Below are experts of layer 5 (counted from 0) of a mixture-of-experts language model. Rows are named router (the router's row for the expert), up (a neuron's input weights, with its number), down (a neuron's output weights, with its number) and show model dimensions 0-127. Each number is 500 + 25 x the weight over its row's rms, rounded and kept within 0 to 999. Numbers have three digits each.
After each expert's rows: a language model's description of what the expert responds to; "comes before" lists some tokens at least twice as common just after its tokens as in all text. This comes from a sample of Wikipedia text that the model never trained on. Tokens count by the router's weight.

# expert 10
router:476478514505484463548528492534541521514502541494496509476509516531496531478481532526481451528460485457511502505515531455493534496481515510520462537517490488503478486536487493501461493491505490424458474538507500547495479466517479480536461509465501468469532484513488514503443535456495532499506473487500478521489513495477523505500469508485496454504507493505521522524520477504475496463456
up0:466491539530546518500491482487529485483537510492531510534468459480485509457493500490491485506535529514544502509520496495548479479490503496488540504468543473503506506502523540522548520434529506486526492527503495470484547482547471460532513475521533474502519531443479489463507472527494501513508487512511494458486490521489502491494508549519507492519501524512551540522509470499521454519483
down0:456511507459501485535470507481489490465457507560456486562534484493490507510509504493488490495468466493565450503519507520518520502490475515484478512501489462487478510440510484516527465520488531510485475517470498521515497488499515519479488502460500503458486474459489500515482542533456520494460526484460454471482471474506492470491541520490523471497492499527453485495486513477518464496470
up1:541522493527492524501548502497527509500558556472525474525470519516504509495548488488508467465547513508547519474503518548502489502467522497448528461450487481483505552532494510534474501507504506463505485526501497524516527488540445480495533536515509499514550537492463490492537492485517481507511520505527536500478495490473480527461490545498487517506508539503492486510459490503521495489491
down1:483445504521493520477541512450496514480452486530518476494485482421506503525505537500507463527448504502465509527489487483482489546530482513501480508548492498506495519509463524507469498497516473518480481496511511512523500497481543507495495465484476501474496484450501493524501516465488489516457532478494446534538511504511516469515485492512528474506483492517505454460526482467515484451437
It responds to: Election, census tables
comes before: " |", ".", "|", "%", ";", " Party"

# expert 23
router:476528546519509477489487514523499551540466510482517495484532511504470506498448460491479505510500460539546473470499498461446492516552529473497502478504498512503533474482483491507519530538511511494522495532483425506484520479519510455539512518479476501488512492531491507516482519507523491499516464441546510512497524513466459518488489489481540480489541531500509490507494468478490504495442
up0:515528518551514514485518487502495498547517527546541483489444521469497527476470477531498495516489480503512481498461491482510452484505502489512492488444536513530519531529483465513513503515474522472468486488498478485552499540544517470543507481455499506484546497482489490495529513477513477505496494484537536512429468526469499477466513515510510475492508545531467478479497513521545503514519
down0:508492505498509519488522517473482462480512487500503514489487460466526492500499484484533463511452538495536478526511486528530488520481462503470514534548516481484526507485515497493467521509564523528446493476469442490446494483488491535476489545468489509584467527489507481508456497496502493502525468487499520532513495502512501497511492511471482507505543511511491534549551509508483455498495
up1:524521522486451480494464502483494518513514497466449505495510513486489540523446507461509512498506482518484464505511496528480466542479531471489490486465500527502533481520516499507455514532494514484538493501552487484513487514494476477512530499497576520545512517488494452509491505476542453482497508479527509477495502520464485541527501546495493543476523504516486491448453516498457505551491
down1:535491476481541574487514525527480545485519464485482458514469476519479486507529504504517498493475463493526490477487489472489538508508454456474524529477489484491498513461493549476545481448476470535485483525491517525473495500491524515520511501489504524515510518473493528475484473508525481527496503449541530542535497512509487527487461456496485458505475523512514486525515456486522516538493
It responds to: Sports headings and equals
comes before: "=", ":", "\n\n", " =", " in", " for"

# expert 18
router:446503468472492487474507523494496488531508519497520504532483466515489492466539524503476503452546521471512524544490504542490502476503478478464484463526507474531469502502496500472525463481461503505513530478472539516532524487444483538476507504494491502533483478564486515533471497499495487485463474459470494513447523473461491479536488461462511497508479479502478473484454510489488533518507
up0:511516483520504533467535498477532542511466480499498505506480458508506497517516499496473537480509484534580458470542510514472545561502505486536492512496514521482477515566468520519475489475478504479523531510503522483514518431540496489480490465469464489555521521482473469492520487519521520476469516489476501493520497467523511516508539537515474485521500506496473482509518520490488517528483
down0:466510451470486471503521505505484533521523502476522458527498457492500544538502492473523512432441450504462468498483517536508480512518452495533498494511518469545516486448510448509506489479511511512486475514501505532517519519486457502560491526500513471453497532487513483541521493455497533494523490515474500464527499512510534486479493484496481521478501485497500488517484500525482501451514
up1:511543541500504514493497532478470519517491499516484487461515539477462479494511510472480484516532516510492555458549480473440506519476481473519518507527470503503496523506508488479491510512494498508468481514504553497478526508502423488524526518523519466472452513542481494475475512476511463528479482476473514440491520518510472495507504454509516544510506505489492471464482533479499535455524
down1:510511474483485536544480504469494523509491506487523541504467542532530547488487479468559501450488515505486482513483495479536503490446539534466504499531529507486470467494477453513537461501471513471559489503506484485507523546524517520491499483526521504499509501477501473487497461515531485497561479505478485497521481488509506523477511488559497524492473478473478527508517483540558493490481
It responds to: Line breaks, list dashes
comes before: "|", "-", "=", "The", "In", " -"

# expert 1
router:487474501506442526503489482506532499493496494453504467502533518533465513489518533499501501541493503495520493544471472503495481478500510481510503483525506532474509538513506445478505514464498461555503465499533482491504515485484520471471513559474471471514475482443542499448474497502516498519501523528516519450486511508488497467495447491489471523526523481534427495479517490507533491530520
up0:505533507503522494524528507507529580509532492511499440510495452472537513508509532518505500516468547522503486518516562504521480463483487506491478490485484490469533468468525506493514511512455481483495527489487491506510519472516478494486460491543505489512507500512483486494562473498526475509487565468526483470500453512519543502490497495495490455506515481552505535495558498499481494530519
down0:524515489488515476479526476485487489503534479520494512495478480479499422456520503481485483493542506530520498464500460490500521466518495476495444501491477494482507544556542492523489511492500459521475458486487488492518546507450471537510471486519500499527478551501522486521548487491516531520495517492520505498459479522468501529470484484463467454515505506463490519505519467483487551467521
up1:514505506477481525529514496487514488539511475497542453518494507484495492472438516485527506508555555488539511518469468500530478488505484476556539506520524495478479494468462466496515515503489520522480489505514529457516499526500475502476487517490526494500514486533443489501502496507476514545490485464462464473522476435476478548500498544528522504537511463503498498487506458491513448505511
down1:485509477544476460512487518530514501442519498518465528504485515479477488493528475465476508457460481498515495517557520491504483549482474512490514498504471553467523475509565489510461510537528523497592528514527483518483500541506516468476529485471496495512481513500505479534506511466502453495490504515462518535496461491484505477454491509484517479510505469537492505504482497500492493475489
It responds to: Capital letters in acronyms
comes before: ".", "L", "S", ")", "P", "O"

# expert 3
router:494553563505470510520488486506507490517522498466475484485540509466532504479473508481473486547485491512530423497483479500469476553552503532440485529479520500526493482497490496462523493499507518431516454510500527488550460511521546498512510483482493513509491507512514508499471475489501490491514512477516524493485517472512477513508495522492498510488485552475500495506533495513492575488478
up0:467473505494452491492502523439513531484496470570533500505518511544519533499507479486570459555542492481482478528496488518488480513545499491500500488522495486474505472507451502519451501511507524481497524540467498482511483471510479500554472502463514526474499476492504545526532509483492494501437454521499499471519478519478522500505503518521495513478491521459483500488519487472519472487497
down0:534519511517507494500523494515509518438496465470495492509495503507504495461523496536483535472457534526539526497489477468507519493419474509465494495506515518489500500482555480554532492535506488538499507469540487482448513514512515540514513506498520521541475500509495464499449529539532517515518496466513506486498507467475497469504507497507512485509482542556496476485484479560462494480503
up1:501459498518490507506487487500532517556517450504491490556475494567525495531534467475510499511478525500539491500496475519516481492510452525479477487501459497518511522474510480522532504524506515508528498550469497477477497500477478505561509480534499492463458467484468490516504471481469539495497498517485497478527551458529496493477525487457498494486537507527488459514534495516480457452517
down1:488508473500474497502513542479483549429491513506484504510484508433443497463492512479489493503515498516492479521489512505505476533512471522479524499510499502508496484533536498536543490476519541425461512531521467542464498505524486502475494509489461491502495497504495539486500521537470493508423531503475460513509485512498496533506510486542519512506492483540506542450504531510492486471493
It responds to: Common nouns and pronouns
comes before: " of", ".", ",", " in", " was", " to"

# expert 20
router:547507491458508468518469541508453513477508535531502518525499510523527445527505476520525541507506498488467484470523544538521478459516510498490464453480474508514521492502500503531460507497491510461444473528482485489471498527516507493507480447535469495491524498489447514504497495508475508487525474503499459558515518510492536519525492501495505485423528486482473491474527519523489491486520
up0:492549523476515508522494505516519506449505468484482467524523506506491540508510541494508462478510460479506518537464480478487511528509516534520527518510495467509475549464538494483507460515454494502553512535539504488490522466516482516459524505520470480483495505466484481494491529493523490508456504498516498505505490481488454481500531453517456559562472514484480459505501489513499486445518
down0:495476501501504521502460456451514524529483501517476493521490515508478482506519500503521534524492493537454492501515444521513497492460556499484518493469535492470494511486476509501530512539491482460480512434499561512499485541508503550487529516531524516497450493534465462461518509521539482549529558505483526503521484543513494492501506510503464462480467502496527498470501485509507483512505
up1:516460491494523474511447508530494495476499481477501471501498512438468524451489484512510486451514461493509455532506525505477481466512486527531520435520498510469502519524492534460518465540479526523477522518479502495491471501480514511488504496549527498511558514545515508529494488514505454471489501495549499529498503539502441495457503501505505482504449539501474531490491482504500505524475
down1:514501470505493537506531493501510468492489488523492544458526486547536544487509535484566483482507492514521519491519505493503513565532473511474505501504467481512492508469523486544494530519506492496516484459476525503474556504519487504446521474442465483498504491492517512502492512468516507514525450529507564490534533547504510548490471506561511529504518487498525492501494498516521486503513
It responds to: Prepositions after verbs
comes before: " the", " a", " his", " to", " their", " her"

# expert 19
router:504483509471526509488482512503489505504511485535428475475509497532484467484507466514489464519494470515448534514446502474462499454501523530536532512480448500471560477481525463507482541478466502512524509499496476458475508477520516515484481522460522502498506484501497519525501504482490471523481485460501479481505478545483499514475543457523509515510518525483522542545545505508518469514532
up0:489508535526530488496501539468504467484472468496457458455528468505534444489513506493492542495523516478490508505482446456523506481469525473535485543512485506500519503500474486502544502482501522426471542491548489504518466516466515482496474485520505507472465487494488497467450532522466504516491521517529516497561467505535471504512515501532497499486511516537513482504514542493505476517494
down0:519503487488489496540471461500493446496493550535496519512478540512515511507541516522473483472506484522478477467504510443507506535481476549479517490495488487492498514513519470515478453482508467540503532539504520486516576479474477567493516518482477447511509483485493477543550485455461508492484468496499495484473507520466476506519469499491530488497513489505516513530502518543518509470516
up1:470490466537494483522493529512496523525515525480507521463495485452522526486485540501522475550504500481516502468487453514473519521488504490511463490496491507504517449517512570539516494506512505527531510521520509453494507503488479507487535471514564480505517476526495478474499518532488512521516506475452494440503483476490514514461535527556494517546517527502496445532496532492543507504511
down1:448492487548472505452519529502506465513473495483501482502481527469502453517483463517537475468488502487475499519519539500488508514518512501485489512481512513471466492501492534466493521474529511492457543523469530515496504480488460507481518509517448557528503467506480477523491479496509462486436545547491487492529519528505480511482472537490486460508474486541519526471520467500471504448496
It responds to: Mid-word consonant clusters
comes before: "e", "a", "y", "o", "on", "i"

# expert 2
router:459493498497487465487515501506486561468527522546525499477450513506502524510507500434548512476524485464524501489498520513482499544489527520524501581513554481503501484511503518469510486460527498489458501525504500500468501463486516544541528498532475491491511517523495497498506509479502512450443510571489496516518529481486533522528487496502522528500506467471515497513468495523502505497489
up0:518485465484552476481506516495507501537509541486520496500515502543490501526557544500526464511537553456493521535493544501444477516454465491508504502500503513510483535500521509490466471500473512521483467479505524493518513497500464474527517504527479471516473469511482489502529490482458475429510507486519439491505505520503518560491530500527471490453494502450504494507495498534512511502514
down0:468524500530480504503518499520498501511477527507498475483535540489467509509480498509510466500438509504497499548506531511507518490482521472566543494532508487499494524558533498484490486489509508505465460498491516526491476512492482450565492488514437475521512482485473494482492516512467478466490510474518526522486524539515546487512492489498504453467501520489531506487453514501439518487435
up1:461511524509498495500491501498498516522522472486518526480488498540493506500496486519509492447527490533511487496521497500521542492513509483543512518461533534471526487523572469464470476500474483501519498500509466445492480489488468434508551493521491461533485487503481475508496494507551481497559479522509508492507498527525527475530487468524500489488481540516511463501515557499485553477552
down1:482536471510516489491475499487538512551500531512549503473483467527475542532508460544484520507521457508465525536506490461490470493465482514462529520499498544497536452495473504542509532505498527491492507501531487489489497481458452528481529477517504473457498525495485506466461490475500507456517478503511498497462495523526505495503523488516520516507507436444490470498541525479507493504536
It responds to: Closing brackets, quotes
comes before: " |", "\n", ",", ";", ")", "."

# expert 14
router:515448498534533529500536472521514520541476514499497509477471530515536441468519537492522486478504493477529507540500498482538520537438530462470477508461528442532542520508492500482512483534537491496496499522512487523500473516481520524504502509504455474470504527474556510445475534469518485531503527518499490484487511487487517494499527531508524516531516490533490468495521485504505494534527
up0:519510439516531503501532469522460494486478520466481506487509493487497521513457552461491460515477516455461481468508532561504523498487502457477526524494508501487481485505544494449470517550470482477478496479480472490508480530467516480481551506507480520526500451441445517482523509510504506518500472503506508497459492530462494522491516523494487488491496495494502481463534476486459501519491
down0:484485513523505513456511525484511514551496500515482535512498505560500545461508512522501515490523531464460488489530511499523491443501545485484490491481503490490511501460480527498502505500495490496491472475451485503491529454552497537538483491485536538463467530498478525524476558494485480458496493482496503503523466446503524474474512522480427489507509514509511511538497511510497461476536
up1:564533484495527487515493521532472480491487500560496503515513476455528495510495537497505454472479485508480460482503494496518501502541502480480547492475531501488512583488470461473533482519504492527496531485520483475507506484474529516489501490511522520497508515511478544514442471483482526533476528492465526518487502454474466517487521502524482448451504496524500507529476485534531511519477
down1:494497496519440488511498521464489462481488543432496496525512537476474500511510501471476485501505485494475527532505464531496505490491529521510548476474488479532515484495479542494513496493474513485560478570502481515469488495501518471534445457491513509478468522482508504488534526468503503526512526499547487528494537487500512505473470497528500478530503464484527516483529544480489465445507
It responds to: Apostrophes, quotes, possessives
comes before: "s", "The", "t", "the", "I", " father"

# expert 0
router:487476477502566482547506530506482494488499485495519518464509481461519514490553463495492524462486505543503502472559512495495499522497492473555496520493472482532472502496490500505538489532522534504493566529462452480461458493502507507532512478466547471512531491516511516494490508527464525509502492533475466549498551481494472482501497499473501508515511485479508536488472520467508486513458
up0:464504481486501491467484492522498483529488512514523541476486499501531497517501474513544463508490488426498441520476500509456522499506528475447493428476541485466468509488507487491478507455489492526490499511491502508477525507496518506481498460494512524555505499515474486497525535557476524484474500487511521480478477507518466520499487486486514529482487538544488469488545513499484444554498
down0:489495518520509542522505477460506485449546460465486515531495473459474520517501515486447536476486493500531494527484503489462504476504415464545472539524480496504490554497526501510528503511506502464513464495463523491536450507500491460473517498509512483475478481469504511502499467531501502535522496508499482524513542503512524480499517479502524495467496482491460527516490482493506502432469
up1:499536455466544495499527548471538531490539514524496516510508481504529472514476506532478458477467421523472504520459512527473476504530502533513520522530526518523519480482513514525499502472494485463497481460506528508528488515500535501466512500487494533477557466535463508479478445479509513503498495482494473490492472474511485486528472536477547496504518480511481501503512512551522524477498
down1:537496515514476522462513502463477514525492493496518507520483488501510531498512494496519540506509553488523500499512486457509501519428548513507484470501532479527516516507534490511492478541494517506487493482529489532446469517511478528497524493510488502492471525537564546464516512516528503510547497519496525500460495555507515487542547504531493531478449468482513507568497495488467514524508
It responds to: Table cell separators
comes before: "  ", "\n", " 0", " 1", " 2", " 3"

# expert 4
router:521471498497503464512514505489546505493510499517491480513480521478518476497475508490490519462503502472504474510524513509496476518498529506514500489471474485487499469482518521535461540457555519509517499553494462493462547475553515492463491491511516496487492486501484533477552429486484525568533533512510439487533490469521516539507502522511512494456525497518487524529500504490482489566515
up0:484519519486505537538496512489503478492505502510488493457517480478507506492503560493514501464493556543524499525521525489465490486492524504469517445475483484491504499492545507448525504519511533528499531521489529532468493512506494490465515491504491458523485507466449520521487496485531489509475479466461554503470474479532533467476494503490568488552440507501481480521452496510511495501530
down0:513495520493513463508517486526518540553460507526485505480520512531544484454456494466533467511508475485509509489482491515560481487490504494517454473485516502498498538506494500485578487482516520506502476471525517540491511531506464528531492473525475511522512464499528503526519530482498488492480462498497488542492447494478500489485531507560469461490478504498493529441555499494477496511499
up1:496478523500545518499489480471476494486500475520499492482480493521507486461521521500493469525487478513475508490511458498523514504510466458513487487514582433486461487525497510457501504497506474492499521488517498466500492468488522464448552521507498519505474527464514483509478484539486471530543551483500502487535513521505463533474530528534512515464511522494535458461453496510494527541508
down1:514490503478507437492480505477492507483506533510535516484486491470503506482518515503511490502513528453501469559503504494495510502563505506494501544491475512538529504514489528485499474490562506524510484528498484524462494519513499522492448457489481464551497473499524495503461455451513508514474488480503509530487530524446494527492451522492507529480501434497498476463514518511489557523471
It responds to: Conjunctions, verb endings
comes before: " by", " to", " the", " in", " with", " a"

# expert 11
router:467513512505510511481553497521508504497533523506522511490528502538482519502509543472515524482518492529530519486520528503510489508556482514504500527436516510544516481482527509475498497495548484481458473502510509566510535474452515532528488487527513523491493513499517540442497501481494511519512502592485486495536545470499523495521506475479514526478508466524501530463526498484462478507500
up0:529525511494535546483488512509527471528541506486528473522523500480504507496486522504459470484487523474504534489543511485520532528526525546478499500524490480510520529520474465487516496486505519458507496486506521471481515501532475557478507524491489501519555521537507451496489504470506500465511490470446514501465493486528442518493475521504459445537500483501462527502450483500489445513467
down0:538535481514509544450494503516477509495468505501537458517475487534495453524512507514466500532471502500512504505479512486485507532540526439519518505507438520515525493513474488555539490536439487475502486519531461499500516514483483491523484487482447497495527544476531479504506517498473470539525528506462520524508533520503536460500534515537493489502474482502449494497518492527506519488502
up1:510590487527513482514490494496493501490493509531487524558496500494496533506491545498530498465476511522522522511520456503497533476485495484506534512506497490481502545488465525488510523498489452504525456498488508484501518459523500477471526488514515530436473500471498527504558501491484455543508461493481496443500525498508467531500535539469495503488483526497459475474498515496548479535518
down1:490505468509503495510528497517488503456519490518523489500506521509478518464524526489497520434459513474478493523489518472487444507469528512496504503489522499475503418477495500458494486495522523486470524477470543498541463507499495538535512486526524476502494520490503479502455526485533466519505474530526457435503503469525528443509486532471495547518498478484509520499480468513503511488451
It responds to: Sentence-ending punctuation
comes before: "\n\n", " The", " In", " He", " It", " he"

# expert 16
router:484497496525468551471519468453534521504483529495456528514494513505496508504539480468516487472481528490501531487493481505525460494486470522509522489523503546531507496521500495511475480498499485547470481499510553512472518457456539529542480509546508487511489488480454537456512506514513514481475526547499492528469435518489530500456469466508495528498534465507514492477519531498520468508525
up0:509501522516537559462522473485477513511487479521453531492501522471531456485484506491542508499537491510441501499498516548504491493511507502536487523452456497456497521513486516449479474540515460503489524523514558522485472544498505490483509528501481483521522436483523475503545478478547485495499522499508513486527505504480496510504514470524500537485511517497507467527496504486541484558500
down0:475537524527460484485524514495547513500505505497560507497519504469488536530498550464518547517493521461529513493526500528501519506472518544506485447488476503538530518487524518542538480503483493528481470477511461511495506451501481498505484514503507483485475492530449496494513468506540543467518514543482455492472496468489465533458472511486511510497543515522525503538488487511502488521457
up1:511506527471445521516490578463493489527532506469461455514492493510489519479469498486513491502492495538488492529493495520504483494472525517567449510499499547514496503531515494490504542530497484477552472498533467521543536488494479534536529466510484476560531508496509515453496467508514523528495511532474478469528489504504499508505531486483481528490483464478476484465492466499477482486500
down1:503539473517512516487522470517472479523539512477505526511504455475490484556492492470493528471490467502511486463497503540533516511532508468492534510528490490488480552508497534504482529505458514477485490516514509500421550519515534497502498548499531546451504489530459474505502489473475476473514462487470498500516479539488508543534480483497477497465477502526514492481471482504542492453512
It responds to: Numbers, times, years
comes before: "0", " |", "–", "5", "1", ")"

# expert 13
router:438495512516468473509484490497526538482492499493505506503524502465447513528497570455521454502495507491505504485507497494490508571512504509440489503524520515503507520482494476520509471468490485464507493517513484523541473480552517555502515498465500521502516487539547510527527508538508487480527466534512501496452543480515531508523493496501478535493512551516502531500505459493489456514486
up0:441476491510481492488532509491499517523453511508459475503497514524494483537482491445494480548533498510508520475484512525539545534576497478531497525490484471514486488491489516526495501535528474483440557497524509478452527498514477532530489485523508511494509504546510498519509508512521530480506457487525473472513492489520479494493512502546492503485498492479429493496492500501529534463465
down0:529522494522489508506476454534456490492510512499530503497490465515542539474488524502496524434477507482515517542492505485490482510455499484467445448503504523466524544489463498504481506476496524536513455518451480510490469532500508495547471453515533485519453488482513532503490529464493492513515549539511509544515499505519529482503449496482512527528493516497509500505478511504472529521534
up1:476504542482523448507484508496521504518500503539526480467517527476494516510507511504505514491544554491488494521507494481508507497471470445581492512485515483532481485516531486445500491511477477506470509530499470480492521501479452482468467499490479512505517451546493520490533516498487529501555521495499539483497492509458512476505489456514511486455505482480487479515529478561464462531471
down1:503479499515535542459529505528437544500444518486535487521505478500508512494501510525528524494504520486492499486486505506495510459501493526484473419480465472450516462504515522527499526500470482486471526480486528497486473464536498509548559519522503537495477523480525483490468489480505501496508532433514484505497489513498460527475470511498514512545531499482510507476480486494535543511491
It responds to: Place and institution names
comes before: ",", ".", " and", " (", "\n", " in"

# expert 12
router:518504486455488499544485536492540506508509511511501460532477509537495481545460491526538506499473490507508489465489510533517495512529442546462479484539495528529484464513504534526517517481514523478493453488520477519525525486499506513506505529504493518474521499524535492487514523528510522459484478485479527512532444507521511494494523524482484459474499442466536509536502492550525561473498
up0:493525511536514472480484513477497472508513491486506503501479494504500509451503466487466506504480493488449513442534468510486475549498512532457453465501466475484519493530484497468532507504470488551497533498511494512502494522500445474468457517552506541556498467513477485539501497431499522476524519501518505522499506525509466484541486500513499487514513496489492511459503501469564474500523
down0:493493463520531469530468478516518471481476485487471502476533478502476500507544528516531474481473510527524549527553477485521519511494453508531516527512539509449506509506472525478513516502521532435479486507446481497539491482495518460474535485475527494490512509552502456480494478490515523476500454459527471469513521486485509509480497512486502528483469517533528497455487469527512505510469
up1:474483515536520570490476428491504548482482532500531463512469527445513501556491491518494500502519514479544483501459534499483528474532454453478504471499530479505506523449487466466492517525500508512465481536467505471522508497554484492546527497507499479478522539487495518490489525491505511500474519491477460524490507521515469506510484532518486446486510503503501511513529487515506508487499
down1:524498486460475481532475533486510515521495514502528512503537512491491488480506545490480483469494489494477491513493477505480503514478500539574509516497451520520473497512527492494496477531541485503502528515550479500511510447465524484435489519561473475548536445533470454492492518534497489500518518522524522461488528460513510496485506496527450479499532494491504462506487503533479495481469
It responds to: Copulas and distances
comes before: " a", " the", " well", " an", " (", " mi"

# expert 21
router:544499499453476504477551484487480483504553448509531533526486472488552476518468474512479533520442478472470536497511505492503528503470511520511498516465550552483462543485489501515483493493503514503492499481489499516513474534491517471495495497536490489487523494490454502481518536506467470481487510466530516526496470492511469453513519462505483529512442527512491558523498507475491482475493
up0:520500535524489491516533555457513470515533469533529510489472518520493457508463541454509485552502513520517475477506492520450522503493511506512512475505494506484525517524537483485469510488493489492515515473502509457526511531519478484497509546496486517489500506463520511540497485483505448521513561437540507507485537493508475464463470496511543546470500487533541488498473476478466500499509
down0:457505494494529470496466488509506535488508515452461483503534481507531520444495518546480489514553534510486520523495503489499487499496494485511491532531536505489498499491514540496535472488546497490516509427506472536496498481547509570518503458502501515485529466491471489513529503467479514503475495484457518511504521536475504517490512512493435494480474467486493554455475515480493505533499
up1:442513510475488509471511499527509542488527497490475489553542513502509482513499530505511519498468488482512447539499539490457526487484536477502511481503468533487413501464550504446513534499482519506482513462451507486533517468532483465510506498513488531496491515492464485494539531513493510450512512536491502496499469509534485527463487454498515482511506481482490497488518523507535466477504
down1:467473537488521489508484459500473516483454478545530503482532488498498478490478536529487463520497501448541475502473523477526530483470496494478513504467478499508480486430509531485551511499507485494513456533516498496485527537494482530554482458457517502525476461527512536479496486505524501476455462491514500477507519528496526477540492531466473522516500502498518527480483483536456521516511
It responds to: Syllable and hyphen pieces
comes before: "-", "|", "ti", "d", "t", "ted"